{"hidden_size": 192, "n_empty_slots": 10, "normalize_top_k": true, "routed_scale": 1.5, "balance_bias": false, "init_std_router": 0.0245, "tie_word_embeddings": true, "optimizer": "muon_variant", "learning_rate": 0.0112, "beta1": 0.9, "train_tokens": 728700000, "dataset": "wikipedia_en"}
Below are experts of layer 2 (counted from 0) of a mixture-of-experts language model. Rows are named router (the router's row for the expert), down (a neuron's output weights, with its number) and show model dimensions 0-191. Each number is 200 + 30 x the weight over its row's rms, rounded and kept within 0 to 999.
After each expert's rows: "comes before" lists some tokens at least twice as common just after its tokens as in all text. This comes from a sample of Wikipedia text that the model never trained on. Tokens count by the router's weight.

# expert 27
router,185,121,169,166,200,238,178,192,176,202,212,243,247,238,204,163,140,217,205,196,221,207,205,209,235,212,201,232,234,198,174,191,172,178,242,236,175,218,215,118,185,244,181,150,222,240,188,176,167,213,169,180,171,214,187,160,177,184,152,229,158,218,180,164,208,173,213,205,183,147,252,154,175,210,178,176,203,184,221,183,189,218,221,222,215,232,148,232,242,236,192,225,230,216,183,151,170,197,262,245,191,133,235,151,176,207,168,201,228,187,193,174,210,185,184,209,199,225,204,179,178,190,203,241,173,174,211,190,193,225,258,159,253,209,155,169,171,210,186,169,191,191,170,193,242,205,230,168,178,179,145,183,192,253,177,188,182,232,177,179,208,197,204,194,189,161,185,161,238,161,192,240,223,217,157,212,183,238,143,211,212,249,228,183,126,185,148,245,159,237,181,175
down0,190,212,197,227,159,219,258,204,197,190,318,228,218,178,204,141,213,207,236,127,215,165,171,171,170,183,233,174,230,230,198,153,169,184,151,224,212,191,211,212,182,229,235,187,229,200,218,156,273,230,231,202,180,228,186,230,220,166,208,157,221,199,179,227,178,223,197,189,200,220,217,236,200,223,158,190,233,240,136,194,221,261,235,172,211,191,179,226,195,244,230,199,208,210,203,181,217,202,183,195,199,214,177,177,250,226,218,181,241,269,121,223,240,217,175,205,252,242,249,216,141,189,171,213,192,220,186,195,193,208,171,200,214,199,182,193,180,251,180,227,179,221,175,211,138,203,182,164,169,209,158,210,250,259,174,186,192,184,181,214,186,246,210,244,145,224,219,199,212,216,204,225,192,184,206,217,178,129,153,191,158,223,219,157,176,191,190,224,211,213,200,236
down1,198,215,224,170,240,118,206,206,161,266,304,209,242,211,194,214,193,189,204,156,219,142,213,169,224,250,193,164,233,205,195,201,239,157,182,181,148,216,212,220,153,190,192,194,190,240,192,195,135,231,228,172,188,251,205,206,158,204,170,235,206,198,166,206,208,239,181,234,187,177,178,238,172,148,180,223,252,280,186,202,156,220,238,178,185,196,240,194,191,188,243,193,168,160,207,156,204,232,210,218,200,208,233,206,192,197,226,199,206,226,219,176,218,216,183,218,237,225,158,224,213,169,210,217,195,209,170,210,195,208,196,187,221,230,254,220,168,248,147,215,216,206,222,212,199,227,193,109,154,183,271,171,178,201,207,188,196,184,206,227,170,187,235,238,174,177,148,155,179,211,175,210,209,254,169,233,163,207,192,181,204,256,211,191,232,250,225,188,178,229,180,174
comes before: " a", " the", " well", " an", " as", " \""

# expert 32
router,198,190,172,214,184,199,204,194,206,181,227,215,215,279,154,210,208,193,228,183,196,156,241,212,199,166,217,199,223,208,164,148,151,199,197,216,167,204,202,172,139,193,185,203,199,245,217,192,177,227,184,182,197,206,166,169,232,158,167,179,187,228,205,162,204,195,179,241,183,175,202,189,195,216,175,183,203,166,225,166,212,228,240,176,198,247,181,263,217,208,201,198,195,218,176,127,197,178,212,225,249,172,210,139,181,242,211,134,273,259,174,150,218,179,180,215,217,204,217,175,159,183,184,199,207,187,155,251,161,201,202,158,235,186,176,208,205,215,182,162,195,209,210,180,245,236,237,142,162,182,197,175,203,240,144,193,136,219,175,164,169,203,196,178,183,179,152,180,185,233,171,207,269,194,145,206,230,222,185,239,166,263,222,168,179,198,149,230,216,250,153,127
down4,189,237,186,214,161,185,192,226,211,150,219,164,178,265,191,183,206,183,168,210,286,241,172,213,221,186,216,232,227,180,257,189,217,193,142,147,238,250,202,214,146,207,205,158,139,220,189,199,198,185,153,199,199,162,153,168,247,214,199,261,175,215,231,178,178,169,197,217,142,215,141,237,237,207,177,192,191,198,227,173,238,207,235,192,173,211,147,219,194,202,192,234,179,222,211,212,176,187,255,234,236,180,236,236,172,162,185,268,174,201,213,191,200,226,153,205,202,220,191,228,191,193,181,194,150,188,174,191,220,201,261,167,257,162,186,197,218,204,207,149,123,219,208,212,241,163,176,174,184,203,206,169,212,191,218,236,202,264,192,192,160,234,226,166,181,218,129,215,197,245,189,228,213,185,257,202,209,197,194,256,228,221,190,210,192,191,220,194,261,215,195,207
down5,207,196,222,235,224,168,224,263,216,204,209,211,193,197,199,217,180,211,121,218,204,171,148,224,229,154,245,140,182,136,198,239,199,169,201,207,212,201,214,216,191,247,188,153,217,228,191,239,162,184,214,255,137,183,202,180,271,230,151,184,205,124,219,193,153,225,223,163,209,243,212,209,234,160,136,175,188,174,245,188,168,199,209,236,204,163,189,190,206,191,155,183,226,200,190,208,211,190,223,215,162,223,178,218,200,192,211,169,236,185,187,252,231,189,239,189,198,199,168,191,204,207,158,205,197,241,245,264,206,252,203,192,174,146,187,158,183,175,255,245,207,219,219,206,174,163,181,175,159,126,193,224,172,239,225,182,247,209,218,192,217,178,197,175,185,179,231,120,224,236,199,212,202,246,232,198,175,217,217,200,177,232,192,201,186,229,187,145,169,234,183,246
comes before: " |", " |\n", "%", ".", "0", ")"

# expert 16
router,198,168,186,134,208,233,200,195,194,190,219,240,226,234,173,201,223,225,232,200,196,194,214,221,220,213,176,207,229,211,168,199,150,192,182,237,163,194,245,125,190,211,139,197,193,251,209,207,158,236,195,199,188,277,159,158,224,180,152,174,152,200,166,156,196,204,184,202,191,173,180,210,202,201,220,186,198,176,190,186,213,236,251,214,197,234,168,221,234,233,243,189,202,247,169,130,155,167,244,208,263,197,264,196,203,246,232,158,214,229,174,168,198,189,171,216,251,218,189,176,166,195,188,200,245,148,185,179,164,216,216,172,245,168,123,196,166,206,146,177,163,202,237,172,225,280,222,193,146,198,194,183,182,224,206,198,170,213,158,187,197,210,188,164,202,153,184,201,201,230,176,177,211,271,201,203,195,219,161,237,184,220,215,174,203,215,171,230,162,255,162,184
down3,199,247,211,151,227,181,204,186,195,207,201,217,155,235,188,192,132,154,220,207,140,168,179,201,183,233,179,187,194,205,159,207,147,201,222,188,215,172,235,203,196,223,147,206,190,197,185,261,181,254,211,235,223,159,208,220,203,197,188,153,233,165,153,115,182,134,198,183,134,215,160,211,181,290,181,259,189,209,220,246,237,238,194,188,151,189,178,224,177,203,219,171,190,168,231,205,194,204,190,180,173,181,224,168,155,207,212,202,245,268,174,197,216,225,153,249,164,184,177,230,187,146,197,150,211,185,213,171,240,187,189,176,168,196,192,253,208,215,228,202,203,148,162,213,158,200,206,176,202,242,232,175,212,248,202,189,206,193,228,186,197,235,175,225,158,163,217,167,245,168,202,198,184,155,262,185,171,149,237,203,158,221,163,214,223,203,198,216,215,201,222,202
down4,208,184,201,165,200,224,163,235,182,216,252,127,262,180,188,188,216,209,216,215,203,228,230,142,164,198,219,169,199,176,187,190,204,208,259,223,202,198,206,203,169,186,199,220,222,201,185,217,213,167,180,187,247,207,136,164,212,216,173,154,206,158,245,167,218,243,202,208,199,223,240,173,207,191,236,198,229,180,194,191,186,210,197,234,176,229,251,180,161,182,236,184,195,165,192,182,202,238,175,209,311,214,219,240,227,182,252,182,188,201,194,189,186,224,157,178,206,192,177,209,186,164,165,184,216,180,201,210,198,221,220,262,217,159,200,161,231,119,153,222,217,150,234,185,183,266,139,156,197,151,237,226,213,188,154,256,203,182,236,125,226,192,220,187,195,197,178,195,197,232,170,163,224,235,272,241,193,199,145,223,175,203,181,227,222,215,208,215,194,173,154,173
comes before: " The", "==", " He", " In", " It", "The"

# expert 2
router,148,137,186,139,177,232,183,185,180,199,236,202,195,237,153,192,169,179,215,178,194,176,206,188,233,178,194,219,229,184,155,186,168,220,201,242,207,242,263,190,172,230,182,189,215,222,228,165,177,234,206,211,186,228,186,179,242,168,199,187,180,248,187,190,163,158,247,240,186,174,225,155,178,187,165,165,210,174,235,187,209,222,232,199,181,235,161,242,200,220,206,190,236,233,173,149,168,158,239,246,225,208,242,184,180,278,207,199,236,218,154,173,199,149,187,217,232,262,233,181,183,176,188,254,218,174,219,160,175,233,206,151,255,180,151,210,174,211,160,193,195,244,221,182,221,231,195,155,165,156,178,192,210,220,167,165,148,217,169,173,194,218,236,178,174,172,171,165,209,177,170,191,233,206,144,184,192,223,144,233,192,208,238,167,185,192,164,218,175,249,138,176
down4,165,173,197,189,195,226,148,204,226,150,163,187,157,169,234,209,197,227,164,178,222,235,230,187,209,243,205,173,190,193,189,194,264,176,143,199,184,176,187,201,239,201,174,216,158,213,259,171,212,176,156,229,182,245,159,173,186,223,174,162,142,173,142,237,194,149,184,286,245,176,240,163,206,168,184,226,198,217,198,231,179,202,246,188,243,188,237,252,170,174,165,186,228,216,180,264,158,235,184,217,182,181,147,197,223,164,208,180,190,207,163,237,165,195,191,236,169,138,222,223,203,223,183,209,178,182,198,194,214,194,187,170,173,213,187,217,205,202,194,183,214,141,179,184,196,218,140,200,247,256,175,203,198,174,194,170,179,199,209,172,219,175,123,197,196,210,196,220,204,263,175,178,165,161,177,163,160,246,250,221,190,182,243,211,183,172,147,176,169,197,177,242
down5,205,191,211,123,171,224,210,175,199,164,173,187,169,180,219,261,163,171,266,137,189,187,188,188,203,275,196,195,188,181,195,185,186,242,183,208,126,203,251,189,166,236,177,175,161,171,221,202,180,219,189,164,171,215,152,163,137,265,169,201,227,202,217,234,210,236,215,211,230,203,224,234,186,208,208,131,215,245,197,173,192,193,156,197,180,224,161,216,143,204,196,239,172,208,198,191,216,178,241,162,198,217,156,186,172,208,213,239,197,206,187,233,180,153,180,208,232,149,197,211,189,167,188,249,200,159,256,161,179,218,225,246,201,148,211,214,152,226,248,177,173,229,206,216,259,180,217,199,220,229,200,191,158,169,274,184,199,185,185,190,211,184,106,203,228,194,218,187,207,181,192,163,195,235,153,178,162,181,198,171,191,152,211,205,164,203,194,196,214,172,237,190
comes before: " the", " ", " JPL", " a", " his", " least"

# expert 37
router,202,148,174,187,172,254,196,184,170,175,217,248,217,215,192,177,192,201,220,173,190,190,205,215,232,201,233,218,226,214,165,185,192,214,221,253,171,274,244,202,172,197,170,170,193,190,210,156,180,244,201,199,235,177,176,171,233,176,191,136,164,222,131,151,169,208,229,222,216,174,184,165,214,188,210,179,226,177,205,189,215,213,203,216,147,238,238,253,263,233,217,221,189,242,173,191,193,154,212,221,210,221,232,167,181,217,218,205,212,219,184,188,167,175,176,212,252,234,201,189,176,164,152,233,259,183,234,178,170,228,232,165,241,187,151,180,175,211,166,176,225,216,210,157,221,245,190,179,133,199,182,164,213,241,182,123,164,228,163,196,163,216,178,198,182,140,184,154,223,192,141,222,229,223,117,212,232,221,188,253,212,221,194,167,169,167,166,233,196,225,201,176
down3,262,219,166,161,202,226,174,247,180,221,218,173,103,131,222,195,145,223,153,188,212,183,131,247,190,224,169,206,224,179,232,229,189,179,224,232,161,157,220,214,201,202,164,204,187,180,197,210,189,202,197,208,219,246,206,226,186,219,176,269,227,220,233,243,227,191,176,173,214,211,178,249,184,217,249,184,213,213,263,238,183,172,231,225,182,204,148,173,183,187,238,179,169,184,253,227,220,180,183,231,140,187,201,219,213,213,187,180,157,191,232,239,189,190,154,174,213,101,177,193,212,222,197,195,169,232,218,168,250,189,205,210,203,211,187,169,216,177,167,212,203,237,236,179,232,220,240,240,167,230,209,182,201,155,210,197,209,164,208,221,233,244,194,151,160,180,251,218,187,262,154,162,219,159,169,166,208,193,237,222,168,232,228,197,199,217,217,224,232,181,191,200
down4,160,178,192,236,164,181,273,162,213,164,190,228,231,221,194,232,113,184,134,205,200,178,208,246,213,236,115,219,182,156,169,181,211,248,213,206,172,214,190,205,168,220,220,213,242,196,199,230,216,162,209,220,209,197,198,200,206,219,165,182,241,161,156,152,254,216,240,221,163,182,165,185,206,215,206,251,202,238,246,171,181,170,215,198,162,152,163,227,188,183,160,211,184,200,187,230,187,205,219,203,212,215,140,231,247,207,194,154,200,182,255,206,193,211,180,243,189,202,222,241,178,214,200,225,195,173,195,197,217,194,193,213,234,178,218,177,228,205,226,226,233,182,155,167,174,230,262,233,226,265,240,113,178,212,171,193,216,201,236,213,215,223,186,171,217,235,208,161,189,178,245,203,250,206,180,190,204,217,206,198,257,247,170,224,202,215,240,205,273,243,231,173
comes before: " to", " the", " by", " in", " a", " with"

# expert 31
router,171,146,172,174,196,249,187,172,187,189,236,243,211,213,184,185,177,227,214,156,170,170,237,194,259,174,214,243,217,158,215,197,153,176,168,242,179,247,245,155,167,246,173,182,216,215,225,185,172,220,188,223,155,263,150,180,190,167,214,166,171,235,178,159,168,150,187,226,187,187,201,177,231,211,169,179,251,172,191,188,196,241,241,216,203,238,192,228,231,240,227,238,219,239,172,172,187,176,211,222,223,198,223,172,145,226,188,162,235,227,157,135,202,127,168,223,199,247,189,217,164,168,148,215,228,153,216,186,176,233,239,170,240,209,170,198,178,212,184,157,191,216,162,166,220,219,185,177,167,149,161,197,228,234,221,162,189,218,158,190,182,224,225,158,178,156,168,173,192,203,176,207,245,182,162,223,214,178,176,236,176,229,241,190,194,239,179,240,178,227,168,181
down0,212,216,189,173,255,209,200,173,139,144,250,146,250,190,202,195,182,160,202,206,185,193,168,171,193,216,200,172,229,252,155,215,163,185,243,173,198,173,215,187,213,224,137,239,253,210,204,222,231,220,238,212,164,221,226,215,223,187,232,234,175,196,205,178,191,218,227,210,199,187,160,234,193,186,189,238,209,167,164,163,179,215,202,252,191,218,192,208,238,213,234,185,187,166,220,199,234,233,226,242,261,225,189,191,168,177,244,233,146,172,210,217,194,160,193,210,171,192,220,208,184,193,228,228,206,154,213,176,184,230,126,203,185,251,243,186,212,260,218,198,145,183,198,253,232,246,208,197,171,185,200,159,160,185,159,152,177,153,194,192,218,223,224,263,149,183,192,173,221,169,239,240,235,231,243,187,198,211,255,201,221,141,171,197,170,215,229,205,196,171,232,114
down1,210,237,281,143,186,199,228,166,224,187,179,263,140,179,238,210,279,196,160,166,190,197,185,226,219,194,175,182,198,214,190,191,205,220,203,157,162,195,175,226,221,206,239,180,218,194,270,229,232,182,195,219,243,232,220,244,231,178,204,203,161,210,193,224,208,187,225,195,202,218,183,184,227,181,204,152,220,203,190,231,144,246,186,163,218,238,210,236,174,250,190,190,151,170,181,208,194,147,200,227,195,215,206,231,251,215,188,213,238,207,190,164,260,199,198,244,213,175,166,168,204,201,225,222,227,202,154,177,204,216,186,224,216,260,153,188,197,189,181,196,239,190,146,191,177,208,211,218,204,229,234,239,175,265,165,208,230,165,165,271,173,220,208,202,207,199,170,195,214,140,243,185,178,201,169,174,212,131,181,195,124,198,233,147,150,202,188,213,246,186,153,238
comes before: ",", " and", "\n", " of", " (", ":"

# expert 18
router,185,106,188,161,211,193,134,194,180,193,198,202,236,212,171,181,165,250,235,191,187,192,213,178,292,201,162,235,217,192,161,203,157,157,175,217,193,225,191,128,191,210,146,194,222,217,181,216,168,200,183,248,237,186,183,170,224,180,216,188,192,242,184,212,199,180,180,193,186,213,223,185,205,216,175,194,212,216,229,210,240,231,265,165,194,205,197,288,198,207,171,214,250,232,198,139,210,214,222,207,215,167,239,140,210,186,197,186,206,265,183,184,196,197,172,219,216,258,203,194,188,194,182,222,237,189,176,183,108,223,221,162,271,134,173,203,213,209,210,152,185,231,189,168,232,213,188,176,201,195,219,183,219,228,163,179,203,199,148,196,200,224,220,215,158,184,191,173,220,254,212,241,220,177,202,203,167,214,183,246,182,211,278,184,206,190,220,223,159,256,183,211
down4,200,185,207,175,193,157,188,232,166,184,281,244,216,190,126,165,205,198,185,148,185,148,171,192,200,197,177,190,211,211,201,191,247,147,178,148,175,191,249,183,214,192,202,241,203,200,214,193,184,243,209,202,227,172,233,227,183,201,248,178,178,202,200,182,172,208,149,183,238,202,196,154,197,124,238,148,169,185,212,160,231,208,128,189,147,206,151,263,181,206,221,177,212,229,206,206,205,182,201,207,195,193,205,188,243,158,195,181,203,190,187,242,212,152,252,199,175,244,197,168,196,173,150,190,212,210,197,152,145,217,193,229,254,242,191,181,132,225,162,206,231,138,233,181,230,206,192,223,199,206,155,199,262,202,204,187,226,215,185,222,193,254,175,187,194,163,226,185,262,215,163,195,230,196,221,232,208,170,183,188,207,169,225,227,213,202,218,205,212,198,210,305
down5,189,229,175,188,213,261,192,167,230,226,260,217,234,148,187,179,224,239,138,149,211,217,197,185,285,198,177,193,212,195,220,186,192,208,156,226,211,210,238,215,224,268,123,226,208,202,183,198,150,225,163,209,257,202,206,198,202,220,184,165,249,238,241,167,183,209,240,237,158,193,166,139,268,164,205,142,238,153,200,178,188,178,205,152,187,224,176,199,231,196,230,204,181,223,166,189,201,200,189,245,168,185,231,156,189,231,212,210,189,185,181,221,161,177,238,192,191,217,230,208,228,230,185,206,219,220,227,251,180,176,190,200,228,206,197,200,158,190,147,171,213,220,210,261,157,242,142,171,220,173,191,171,200,246,216,184,222,271,201,223,186,200,235,223,180,230,197,227,219,188,188,192,182,245,192,163,197,213,195,209,150,249,191,202,166,142,170,181,218,226,236,165
comes before: " ", " and", " but", " which", " he", "00"

# expert 14
router,181,171,173,170,196,207,157,178,191,237,247,241,222,209,163,124,198,228,197,147,187,170,245,249,236,192,250,199,209,178,192,150,195,235,178,213,189,198,213,196,124,222,192,198,223,221,218,149,190,207,159,226,240,239,173,159,213,146,176,178,185,231,200,183,174,190,217,239,147,158,214,174,192,202,164,193,225,160,263,161,185,243,218,171,198,296,202,198,261,240,200,202,227,219,135,192,184,210,217,211,244,210,216,179,213,199,238,192,249,209,182,145,200,194,198,225,206,224,172,179,176,205,189,268,203,188,223,166,172,214,223,163,220,209,183,201,190,217,186,169,183,215,217,129,264,247,182,156,191,191,124,155,203,190,201,188,180,199,182,162,199,227,230,199,201,191,154,191,199,218,197,217,238,193,170,191,165,176,195,211,199,250,219,165,202,180,177,230,200,215,120,195
down77,181,180,178,218,233,232,109,229,222,164,168,212,202,191,207,213,216,222,228,99,214,189,179,195,188,196,212,211,243,210,221,228,135,186,259,179,217,205,198,242,228,192,182,217,169,199,188,219,232,139,195,199,172,229,203,195,263,198,167,223,240,180,200,260,154,173,198,182,255,177,179,195,263,178,221,169,199,190,171,213,184,202,152,179,198,207,274,229,238,207,131,171,181,205,194,219,198,172,225,211,175,157,206,193,181,227,180,220,152,150,193,182,191,216,225,226,199,236,244,166,180,143,160,183,189,245,184,197,168,184,209,203,214,182,229,193,224,193,234,233,199,253,164,183,195,188,218,178,235,230,114,210,189,189,211,223,156,195,231,207,235,262,125,229,189,192,184,177,211,204,151,225,204,207,202,201,192,210,225,184,187,197,183,168,171,153,154,170,233,239,166,219
down78,217,216,199,223,170,252,197,200,170,185,231,171,172,269,170,187,198,223,241,135,225,157,188,222,242,182,203,209,158,231,206,275,225,227,207,250,237,155,219,188,209,148,190,230,189,192,225,270,174,184,183,185,234,184,258,174,200,196,193,189,211,225,198,197,210,210,204,211,203,174,188,195,178,183,186,190,203,166,249,157,100,147,189,162,184,184,169,158,206,170,245,182,180,223,250,246,178,173,170,233,210,209,178,184,159,198,169,223,169,169,183,170,219,180,205,202,215,142,197,196,216,177,182,208,187,115,160,187,208,138,182,219,209,185,196,261,215,171,253,151,210,177,153,162,149,196,196,196,193,176,193,181,191,224,203,186,204,221,197,186,196,168,152,251,186,233,201,175,233,198,175,176,175,126,169,169,178,190,184,184,224,183,235,240,174,221,156,193,190,209,143,204
comes before: " |", "–", ",", ".", "0", ")"

# expert 15
router,166,154,139,159,189,206,173,182,176,227,219,206,245,213,186,188,215,187,233,187,200,137,232,214,213,176,206,211,229,186,160,159,155,197,194,256,174,251,219,180,164,222,173,184,198,227,196,167,160,232,195,188,203,232,165,183,227,160,152,225,182,241,211,167,181,184,197,233,176,191,209,171,228,167,157,179,231,185,201,175,195,234,257,204,164,232,174,229,239,258,185,202,234,250,142,177,180,204,237,260,242,178,237,169,189,206,165,171,204,228,187,177,210,142,188,227,208,229,243,184,164,175,176,236,209,173,199,211,148,218,231,142,222,161,187,180,176,248,178,161,184,220,190,209,245,237,190,182,172,187,167,188,231,202,196,146,152,227,164,188,154,231,196,186,164,181,191,151,243,213,172,243,260,174,140,203,220,184,139,223,181,250,192,204,184,175,173,217,179,244,184,176
down1,163,227,242,189,176,237,211,189,158,207,209,239,235,127,200,119,236,195,226,208,191,203,218,218,236,216,221,190,167,224,199,219,232,174,247,176,231,169,197,191,175,222,178,171,204,220,243,198,147,226,216,284,233,181,179,202,196,198,202,164,203,169,253,194,218,203,192,239,233,201,214,237,150,168,209,225,164,223,228,175,246,177,199,201,214,205,144,228,204,169,204,212,167,138,226,197,163,127,152,230,255,180,198,179,186,206,224,148,212,193,204,212,200,159,185,225,204,216,173,260,197,223,165,220,215,162,142,182,262,200,168,224,230,179,215,223,195,191,185,208,260,196,197,197,226,215,225,176,185,252,178,225,251,248,167,267,192,240,219,202,179,278,229,190,177,187,186,202,222,197,191,191,214,238,215,146,191,200,193,201,125,170,221,192,162,200,197,225,214,154,202,221
down2,195,221,158,203,226,194,135,180,174,197,149,174,131,162,179,164,245,228,214,207,172,266,211,198,201,167,243,175,231,166,202,162,251,238,216,176,211,209,212,182,205,204,182,221,177,155,170,178,183,199,209,217,201,199,188,193,154,243,203,108,216,151,194,155,221,239,182,198,223,229,182,222,221,188,190,243,183,139,189,211,180,254,200,204,161,155,221,168,267,214,172,191,170,238,201,210,139,234,223,168,185,235,196,248,189,140,224,193,199,229,145,206,216,206,224,140,178,196,203,171,206,186,180,246,201,207,167,175,204,177,212,174,208,194,219,255,156,198,193,246,255,227,153,209,179,187,222,148,196,183,157,227,170,233,186,188,168,187,228,238,199,194,165,157,172,206,183,267,194,191,203,220,148,227,191,220,185,139,177,207,193,217,210,195,185,165,195,258,184,167,229,222
comes before: "20", "19", "1", "0", "2", "3"

# expert 23
router,179,188,208,192,213,249,195,174,182,225,229,245,205,242,182,208,186,201,233,181,183,161,289,253,216,203,226,231,241,221,230,214,153,179,173,250,206,208,243,205,180,200,153,198,205,237,214,168,159,238,158,196,200,214,158,188,197,197,177,188,137,205,192,180,195,153,179,219,185,184,208,185,202,234,190,127,211,183,235,193,182,193,247,187,210,197,234,236,251,212,237,200,200,198,187,167,213,181,210,222,200,188,222,167,204,243,227,211,232,238,164,193,268,175,186,236,252,267,207,209,110,156,138,231,206,154,177,214,155,241,211,190,201,193,152,122,182,229,179,185,222,195,203,172,208,226,224,163,201,141,194,192,216,179,166,184,227,236,184,152,203,237,265,230,189,163,167,183,226,217,178,240,218,179,185,246,239,229,198,214,181,217,241,194,197,156,213,213,220,218,166,162
down0,163,208,149,208,184,212,137,223,177,161,284,195,209,226,215,220,181,216,200,179,186,189,218,194,153,198,223,177,200,208,229,212,269,159,195,238,163,174,180,189,164,221,227,172,212,249,176,226,217,119,222,206,144,199,232,242,171,247,163,258,237,213,164,202,219,189,182,159,241,178,202,206,178,206,218,224,240,190,210,210,169,247,182,180,162,202,228,163,211,220,215,189,195,187,207,203,177,157,176,227,201,206,268,196,197,265,194,183,207,211,139,189,226,166,218,220,231,229,187,185,225,261,226,205,231,209,245,175,181,201,167,221,188,204,146,206,182,192,195,169,192,212,117,132,186,183,167,201,177,205,162,194,180,158,191,191,171,188,175,280,237,187,175,143,209,199,185,161,246,200,199,171,191,247,160,211,171,231,240,186,212,221,210,229,206,178,234,209,216,271,214,209
down1,203,236,201,141,237,237,180,204,221,200,158,135,211,160,220,201,192,178,187,221,191,260,182,228,200,214,189,143,203,241,229,217,205,171,212,188,222,205,227,138,209,191,256,113,206,190,195,205,179,204,267,179,222,210,183,219,235,274,205,190,200,124,249,212,171,127,237,191,179,179,182,243,193,180,158,246,185,218,204,198,185,199,195,169,186,175,211,218,166,205,219,214,275,164,194,203,225,209,178,183,195,219,231,245,177,168,191,205,205,223,172,185,238,233,239,199,131,183,206,282,184,181,196,171,204,186,169,241,186,165,178,249,221,173,211,180,170,242,202,146,194,240,242,183,205,216,242,177,200,176,133,209,237,201,166,232,171,192,161,194,182,183,223,171,206,197,234,218,176,198,248,196,216,211,219,215,220,210,208,221,245,193,175,206,248,192,194,219,198,177,229,124
comes before: " of", ",", ".", " in", " and", " to"

# expert 19
router,179,123,153,176,162,231,211,182,193,187,226,210,207,275,173,214,155,171,231,168,146,172,200,209,212,204,173,239,209,195,212,204,170,150,211,208,190,189,200,165,161,207,202,186,180,251,238,189,197,220,183,191,175,211,171,164,245,182,206,210,180,208,169,206,174,198,184,209,166,191,194,190,235,209,162,198,204,136,210,161,240,190,206,184,156,200,159,281,219,232,183,234,229,217,178,193,202,118,222,228,208,156,216,183,227,273,197,210,202,209,190,177,210,170,209,200,281,215,232,190,184,193,164,258,232,159,216,167,216,232,234,135,239,141,130,215,196,227,166,190,173,208,203,149,199,219,258,187,189,191,157,196,201,218,160,162,206,221,164,190,206,223,195,191,201,191,188,147,214,237,199,247,207,242,120,257,212,177,191,212,224,202,188,168,174,189,201,214,151,206,213,173
down4,223,230,156,175,181,164,194,214,195,234,195,186,148,270,173,255,194,194,164,243,197,213,151,197,211,152,207,187,162,167,156,218,177,174,204,181,167,191,183,150,198,234,233,150,239,220,182,254,214,215,191,185,208,199,196,201,242,141,187,245,228,198,193,227,198,175,152,198,235,181,147,132,182,200,241,221,244,271,183,192,230,217,178,171,210,225,128,193,211,195,166,186,250,164,205,202,205,219,206,227,193,183,185,206,143,237,170,233,178,170,204,250,187,139,191,190,153,166,183,136,233,182,208,230,204,199,189,222,216,220,220,158,180,176,181,197,201,222,232,186,181,199,167,179,194,228,182,200,256,194,222,197,200,177,190,185,234,185,195,163,227,275,199,155,227,198,251,229,112,179,185,177,195,227,219,159,229,197,241,189,188,182,175,241,166,237,254,202,201,210,177,166
down5,185,147,252,187,213,168,188,223,229,163,194,204,173,212,202,179,189,214,248,225,224,196,150,203,192,223,235,234,197,175,182,168,246,219,182,203,201,211,184,191,245,227,220,150,225,229,198,224,226,208,169,202,196,152,213,244,205,218,224,203,192,227,213,224,233,199,165,229,242,241,232,237,243,164,213,184,172,192,237,178,224,188,238,242,147,203,230,251,189,203,178,153,181,191,211,178,202,258,195,251,182,188,223,179,215,192,167,149,194,214,204,256,178,181,289,201,209,180,214,216,229,160,229,223,192,219,283,195,154,246,215,170,148,205,181,242,216,200,214,186,248,195,203,185,159,237,193,252,221,180,203,193,126,221,172,178,179,201,228,181,214,187,141,160,176,248,197,198,176,235,185,204,161,194,202,196,163,161,235,185,156,178,183,164,233,207,258,172,164,174,287,236
comes before: " the", " a", " his", " be", " their", " an"

# expert 21
router,185,154,187,197,169,228,217,199,137,193,224,187,196,228,172,192,190,169,234,164,217,169,228,275,218,175,230,238,196,243,200,177,164,228,213,231,163,204,224,165,194,194,213,194,223,213,204,136,181,214,205,205,213,232,158,184,216,200,190,174,179,213,190,174,211,123,189,212,169,220,256,176,244,136,192,139,217,122,221,131,210,195,212,199,184,243,167,200,208,227,187,247,197,271,183,204,215,177,223,201,226,143,206,166,191,212,182,143,208,237,176,155,269,133,182,242,197,223,185,180,178,170,171,225,183,186,172,206,150,238,215,169,229,188,168,172,184,214,183,192,231,262,177,155,218,198,207,185,198,143,194,165,224,190,168,178,171,233,200,184,214,183,262,176,126,145,161,195,188,189,192,211,231,211,181,216,215,184,202,227,150,213,224,187,173,194,178,215,181,227,172,168
down3,228,220,198,211,210,223,245,217,188,178,135,253,176,149,221,308,185,187,241,157,211,202,214,189,279,210,209,221,216,171,193,175,229,198,219,178,187,272,201,181,227,211,208,187,211,223,218,200,224,221,154,229,240,203,176,239,248,218,201,196,182,179,302,239,169,219,204,186,183,183,182,220,188,162,289,176,215,178,177,220,176,239,141,170,225,185,167,213,167,178,187,180,212,209,234,184,156,216,193,188,210,199,150,224,172,191,223,211,181,215,185,205,220,217,203,150,243,177,235,140,229,247,192,166,195,268,216,230,200,188,194,205,172,192,190,233,218,194,196,203,185,122,227,167,202,129,252,231,191,221,213,209,221,210,161,231,215,187,190,242,192,193,196,183,255,209,194,219,214,226,188,156,225,207,207,250,196,204,219,166,243,179,180,172,204,204,198,186,161,221,161,169
down4,200,170,217,158,209,157,184,174,194,139,208,200,181,143,156,181,196,238,169,148,233,184,244,178,230,249,196,221,226,247,225,176,188,218,215,229,198,176,232,269,217,146,216,202,189,227,226,194,209,179,200,194,144,188,201,258,193,214,197,273,177,207,198,238,232,187,217,116,185,162,196,275,153,182,203,215,201,196,222,217,173,155,215,228,223,197,173,198,171,192,175,215,177,227,246,221,202,156,202,244,178,221,265,199,206,167,210,195,201,156,266,251,182,173,217,208,225,191,218,168,182,201,209,206,204,174,197,196,113,170,193,215,147,265,193,200,170,172,244,176,171,186,184,225,171,194,192,100,213,212,177,194,208,171,173,253,185,224,195,179,209,217,209,242,187,228,209,189,193,197,151,214,170,205,249,168,196,222,193,220,171,207,178,192,198,220,204,222,273,190,208,208
comes before: " of", " |", ",", ":", " in", "\n"